From a checkpoint of a small mixture-of-experts model trained on Wikipedia: vocabulary 13250, 64 SiLU neurons an expert.
Below are experts of layer 6 (counted from 0) of a mixture-of-experts language model. Rows are named router (the router's row for the expert), up (a neuron's input weights, with its number) and show model dimensions 0-127. Each number is 128 + 32 x the weight over its row's rms, rounded and kept within 0 to 255. Numbers have three digits each.
After each expert's rows: "gets" lists some tokens that make up at least twice as much of what it gets as of all text. This comes from a sample of Wikipedia text that the model never trained on. Tokens count by the router's weight.

# expert 39
router:087122148153116183124107184136135150086069149127167105095189102143098136123106129096143133108075108127145119092092125166099147181142162112149036125097149193138181145138131159079133139133155150074156145064111107158098139158130133125121116103103148046094158114123075147097095116160108142066116156173185123148162112108100126124111178128164115151175106197054158081108158072139106148124120
up0:151138108185167122124120102097126177147112130181159164133152087127070155124185155136138145122145154149151112080135152110162149111111095053089071168192153077148150135103103116158092101160128065169138128104098161152143186122089122089162151137071102088104178105189122113171081127109145139116162149095124106153182136109185130063110063080100113161123131179124100144148095136122142085067141
gets: " of", " with", "ing", " the", " for", " by"

# expert 8
router:172137162101160118126130126165090074176177124156093065168134106101148142162132159153116110183169134084177134132156102177140141138139111101096112169111186129157098098113110118111154157141109113119120147148090094155149060130122203113101194115109093123154165186161152131138141120109145069182155154094126103165128078118159110114200184116122209135150181173186166140097101118158109131102087
up0:147160073112087106095145176093114140142121151113125132143118081194146200162163192149131139049089107111147124157125147123077171133115144127151079123178141142124116130135091162133100082101080154075139072185140144133097140143106138098137162058137164115141134166199150147157108104144080049135119079106127140137129078171057095135105113116158132187151124188128194115109128127155088121126125
gets: ",", ".", "–", "3", "5", "8"

# expert 30
router:082087157148099143108132157156177148139103117127132143230158098098119118113187121137089181134133123141136164085112160150112072068136147113123136082096171077113109136125109098131162185195104149139095129168120138141123149109091172130146133086168104138130088134162159140082081177154117071090115044167117154196118121135091140135119069150158088170148123128175099150132120085178119154182094
up4:154175141147169088117131144136086119159084166116125115102189119069160079139135124140162126163116154156127131136203189137123130109097106118116098083156168120124088124166123145104127188121164171191111128121084043165098197164127143149089138119087141171120082106134141179087111132112160124084102133139122066124090079132211129159170134134100189125135094109121088118129068099148084087131103
gets: "0", "2", "1", "9", "5", "3"

# expert 61
router:087142111130165166146126123183138141107117137076123140115055164156067120113129128149102112138105134094196128164159159134091155110126147129093092080110073086140138161114163154125113173062099110070151117176161150164133124163081140070108120090141145155150124103146110107096182172070081200151162164137123157155078156118090081160106119149143172064100071164154100170133091099127093167112145
up0:162113199147175151133128107088135093114168141092104094120127172090187201139191101119134135105095128129143134168163113128124106142099150114083147156077148133175079091099126071112139160098114124077162145144102162066179128123179132147100112174107101140086161174106121051128130144072125104144128096184103147105097116104174133183162176154157141088120099209126094136152075119096114114090131
gets: "\n", " |", " ", "|", ";", " —"

# expert 56
router:116155137069072216116099090159135095137145157163095198139162121105157177151140153090117136087217140148169165087102178143153138064099118085130142112152139152135127149142114146127133060129139180178116117148083131134153143064156103154165072148075120147113132150088183112066093133097127097119073106111109087121137105117099165157118134161176174136094166098146099140089135179140150140141119
up0:186114112124120153140127133153126124164160131169142130090130145145154126101091061160176123167147138221156136110161118123132137127140167153102133114170174092107171161110093171116184166123119141142145078174115104156103061110143054113136150104118101168115196133184119128097141161111157141183094080123064114084100069179112099127098108089121138089038070161106137136148128114086112097115114
gets: "-", "\n", "==", "c", " •", "|"

# expert 4
router:144144019115156171145156119070091139104119124133160145108077151110106041123101106079135204082116102095077126153143138093198159134083089164177174114110117105159111129141087126113128067120121114141115179114092102178092104067113151105114125113109106127101141124129151099142094163166169166175137108095122100126177077166154106160120108118181124121087110110124127189146089170150145153160113
up0:093137142085101155111117135123129127086137141139137137107085149131120108100122133116073139114129163149108090131115068098137089143175089118201153138147183123158170126165167126118119111126172102118147168083171099084130139155145177100166105126145143210123101173143142060166119214132112066108165115136052111147200147065090074143149109137118085111107132140165106134190176059138107148098126
gets: "a", "i", "o", "as", "s", "os"

# expert 57
router:082111149148110128130150165120133143114111117101139115192140186075093066150149141117079116139147148108198118160093130165092105091095158118087163074149163110109122135106137151138194201136094108181069124169149191120156094105140152091161136117160090155125091154177126110141094169137130100113123086118064152132107121060086175150176092142119133154115080167165078134145132050162114153108095
up4:165155092082130140161166093138104111101205115132141143120064186103141128147134133207151112154089172150132134188090136102066116121132095140087104160103144126138072112092197100156135165119173169124147184123201115153202082087147094092095115135091108079084094077153164089076180147129144105136117079108102121126132125171077148129169151136165107137104157102148157108120124104158119108124132
gets: "2", "1", "3", "0", "4", "5"

# expert 38
router:088110194144114142131082131123174121143103151120136086068133120089140143144124150121174155118104153086105085061124219136118179144170090146176106146212097166146153131103196171152140095155092088128100133112108072150117125162133113145059123124163132088139115144146069118128135123129183095074098102120132121126084068106121164152080175125124106116131127169107086094099139130048160108173139
up0:105117156132173181173131164071168110130153094148130184188122156109127120129095132167100153084138076035163199150183146119144104075162139097102102088094096122126160101112107152110140163190139129225121153137095132059140119076095125158135135099146140065123091156132106102162132140113107120107091114125115164069074115116155164202092154119128112145130125108163081155131139138122110165139111
gets: " a", "ed", " an", "ated", " used", "ing"

# expert 60
router:113149127116126119138177130088186109144096115106134171093127188138107092100094143115157144175115117169186122141072119115167155135075131121096113099155087105126127099132200159142122188063114139084090189104145135158132165140137131117191222169151145151135089103105134075147138117091127170138151129093127066121100083083087088123104128125171145160155153159094093126139133209105167066101106
up0:149177095136097056052080091119062131122178126122133101150143113174127112093146090136151133212098171101127186128134160165155140127196135135150107124165170101108171112113153137079130122143090121116084151156115112210167130122100137170122152164177098093130208111125130127083158084177103120085090104127114104161133161134106116132100108144155128091117139127173105143186126134085095058093120
gets: " the", " |", "|", " The", " League", " for"

# expert 20
router:101098135130119102165078175111105105141126184105124113114119092142163119138115201129163116128178151145138177103130115152166139128122041160111144163086059148130132066109144117059177120203139135130121150066097138084084140160159092173134059094133180124144148179119088108135116085170168154108114123139126092156103085144077094109123091084140105111148088174158131120125087119154144172189164
up4:157119116135125122117142131153088172145116048037168140119143114134104144125189155147131155094089134125124117101121132090118155147139103113115122144082100154146151204141120167157140102097163134133099174075145104124074131145167090067119140117148192141115164128116149184112084075084136092107168148162102098234153075101116092086129112117174138132181167105138114092167118112124193096177104
gets: " the", " a", " and", " that", " which", " who"

# expert 26
router:143138143136150186114067129167159122174172170191109101163172132068090142137105130155106151140083092158159118087143104108090063095171144144121104082130213081105062128137120130114147104170118131132082159148142163087169113123056110102150164100140141135125124165168116130098080166139144074113113104122051150131125120180128131092196081170081128114098136155124115121096107122164100143186121
up4:159136119091107189125155079144096095090094141116174148164039123049126138149098107169164066091122140128159123161146120135133132173133145097133127206079146110139145106115124122130097086131115140089133105187110189193171094143105124096101113146105151148119114188113114075111148148132198100138160132163133085135124168082111178101200100124151089110144181125144091084116197152103110115113128
gets: "9", "0", "1", "8", "2", "7"

# expert 12
router:118073152085130137081106167138162137085107154108116157092177081059188100129064123165144148158169096151128144085145183101124166180150099159177128150124123180123180138153175135115109162103148139122157193069125062132123118148113048157117141134119149130159142147095121174164068110160135157119128108115082114171130093104079097111115133141165111134159174136133183132108110070095104101190159
up4:131093103092167124136140146107087107147176110158089186100152148144173049162115163116086147111124104157159081103107142132104114108101127130118198156078139086088132103167132128133143128160149134112135123115098082100163102093065130144162212184107177112104138063139127177114087180123192142146081101124116150121109170153116076072145122133151119177132230161092145123091123133138154085123133
gets: " the", "s", " The", " his", "The", " its"

# expert 54
router:160125114085094121202138151144176108149129118113182125074168139098176128129068125139143113126114147170115176063093089132139143168130137116146157045136199157150077127104108195067108149118166174117109135154146149174167099160140135069112147110169117177185154146138118154105146118089128100052136126080142087161136132166120179097146122107145125069151147155157173154179137103148105136092160
up0:145064195058115142141091100081085147120158125174148101071117198114182152109081128154133150159107114098101109097173114136112182116120147172168159085139212189124163111093149102120164079103176125093155090166104144132110114153146082110124108124090130132125128147101145220125165096138133096126101179142143122149110031114130116134111078145117118122146104099134157125168155166133102092132161
gets: "m", "d", "n", "al", " of", "em"

# expert 45
router:154141106081143115123137156155161103166160080131113074172098111094116139118168105120160108147147156155181095174139156143169113136099146122123121112141079079074096103175181140173089082082164184119121180197182103118124146071180129148152158148161119116087172056144150089128030144130154133116179123118115136070108116180098062087120128126144111155113112155115153115126161166102124091102126
up0:110112156150104085164096147174171127135156082107122231136138137115148165128142065130087117112130155101213141093083132100127181072160069148103095116146110073170111128122178042157069204095139131102129146155166090128154132126147138151144110064128170164136103105150144106142147113131129145104162114124095137102073184121110125094071130151164094106101176100111122153131151160144124175113126
gets: " |", "|", "2", " /", ")", " career"

# expert 47
router:199104127085114112105197162158120140164192158166137175081129181171121183125136109137124089146081092107130170100099125102128168022147180127077139106119109120169158103148124101109136093099159128134102136139107114050114153108141149137072083168149088157146146143168150183097044140079097160105090104138134118129165118143191165142139127172122139139152122155147118106124104180098139115157114
up0:145089155152152100110112129141119080101158103186156138191145136151121115113132152147172118117144162162163137128092090089093074111127179124079109130120119088168122115103108138072168173109105157078100118152168124139074093152049127154086170160074147139168106129151166114134101086145181084083091130143112074108084214140119108170113129096175093104153125143191162112150178195109141092152135
gets: " in", " c", "ol", "ro", "re", "r"

# expert 25
router:131121166067127163122092186134175157159134130124062103155169116101109084121165115085100145144059088116140080114131161076119138058090077095092155098102156128108095125077206134215122099129124161180163161112121142121133138121081130103114132110167108081152096153195147183151160150154192085127115073102067154114127149146105113135106149179173116145141114160131087141126126115130114118147103
up0:146169109101148123116125115065101117140153142125117152172071103137081095148179128170119163099162127147105126125181173119157167097148189081138124149144171098160156135113106107134128127088094060093142105091062188126120169103123084084162148107180129069105213079130112149160127114166162056139096102121077180125134136182050151154130102111138084143146129153119190119114152143147125148109106
gets: "6", "5", "7", "4", "8", "3"

# expert 58
router:094103108159101172135077103201125155151175187113084175166084096139210130163160154113214105158154182162153122102158163105129169082174158160082084147124127103098091142150068130085153112179125135110152055179158149090171154115179157162096144123145147143159171121146107133106097181130156143096129148127100140129168095141154157130133112117109109096158093111106119119120095160122123083086104
up0:091131131163178135115081084122130124056149093128120154114118091159109181157124165158172100109158165193117155177135143088186127111169107144099118100070139139127152122074075068118131082112135139100097115114097128152121102112123150129180085107138181136184097170149088200133110131107094123156127126157185118125109104164127070173183147128108015130116167153109136102127153083156174119131132
gets: "\n", " S", " P", " s", " t", " p"

# expert 34
router:147121081143140173161082151133095109171178094117082104140120116064066166145172123096084060129100149124074135127103113122171146106137119168086132129107148092094126133073182119129135130087051105150165130118087148084120130153125058083060182097156066134131049119151137100139131165138118178136110097163133133102166141184114107143134160170117147124169130131139121109160146139206163132092162
up0:101136139133114173114151139165175152063063115097138168066146163064200095122121100158108166106088126117172097112144148084112083056122143121196103121159157157089142142118112168116151070110126165144121116137086101153133124132146117164086114132122143131187163149141101088131146086127083151104177120135112025118128132112157116161162206158148131144138105170088099069155171103131158162133122
gets: "\n", "==", " ==", ".", "===", " ==="

# expert 6
router:123094114101086116133148126115091117136154115178083095131110076180132159163124123084095076104121146081110121130113114127150134157118027152117164160116102136144144137104125134166174061138161154146153202185107185150180110130099142150117154111128114131097117158143146104176201066174133101174126153136171145135099103063139110086142175035158120148180167128134137104129160095179154154155132
up0:130131117125176096136145056086162155128103054109174142092087194082098143160096106126106163131121120082125153152133184119108109169147114144183119168136160128153102129158073103180145091162114142207142141122174117135073122148152137071109149118104160143164087169137129072105146095123110113128173156146165107137124149112166107131081098073088095134092161071170178078064096137154126151162164
gets: ",", " and", ")", "),", "\"", " was"

# expert 19
router:179111096128128116082131155144095069076170111130083098122128094098077080137110197132196098121127139165097107182081165162146127070131095162104105139154113064165158136039084131158162077135176137068167151172130127184146163133167117122168089120157163099133149180143129104126154084155124110164132104155181095132131146109171121126132113121128153121175155161122108180093130083149173126100144
up0:118124051109149084206081149111107083141144164146114162159161119134138091133143106088141130137164116132104193090110145113103173099148100125106070084170084152073174132095148116058171137103090174117130103134136116142158180156100063173131114144098203126143058147164178107127090101154145164120132107101151134156139164176119173129086119090140160130133180086158086129171100111170096135106122
gets: ":", " |", ";", ",", ")", ");"

# expert 44
router:115165046110177145156143160093107163160127201142079141117133097220119165117104197148138182154112191117095063163084080146112150156128103091120160133092138085144133109136167135177142089092124125140144094203114106192093149091136107154129124114142151127078162136178114149161149137162151160149173144081118152144112123158145192148126180102112157098162122170137114103125134148180124158142109
up0:123173095133143126129123181138116142185142142154080112131139093053068101155139102121149115127131184116178104141157142113180116155061148117137107113124088115109110071146123113102139097112114136188164162181154146154107130100191118120089112128165074147083082101125176127102103111105185116132179096128148129123074100185099069118172153100137078064112128170178198153113212140124111131136122
gets: ".", " |", ")", ").", ",", " but"

# expert 52
router:148094140102089123122147131170179135145135155131122099077195133164151130140111132111090124082150115121084075116121122149182133155106143166113122141155158092061153095153138161110076221138141131144124166171142152095136131188158183130193132129070121166121130136185135160082105133114136085161126193203082070116157141072115170126166077123090108087132121105138110113109096134065098137149174
up0:145095132147103099231196196160170139144129120188093157093141161196120103178120097118174086176092166068151103132121148143123116096081081117118100047137136131121161125161103083161117168126180167103151130148123128069127176128175131114127116149084077123125146166121107108155089077072140156109112111139115100103192154092150067096088132137115145118152101083153120118139146140139110128127122
gets: "1", "2", " d", " w", " sp", " b"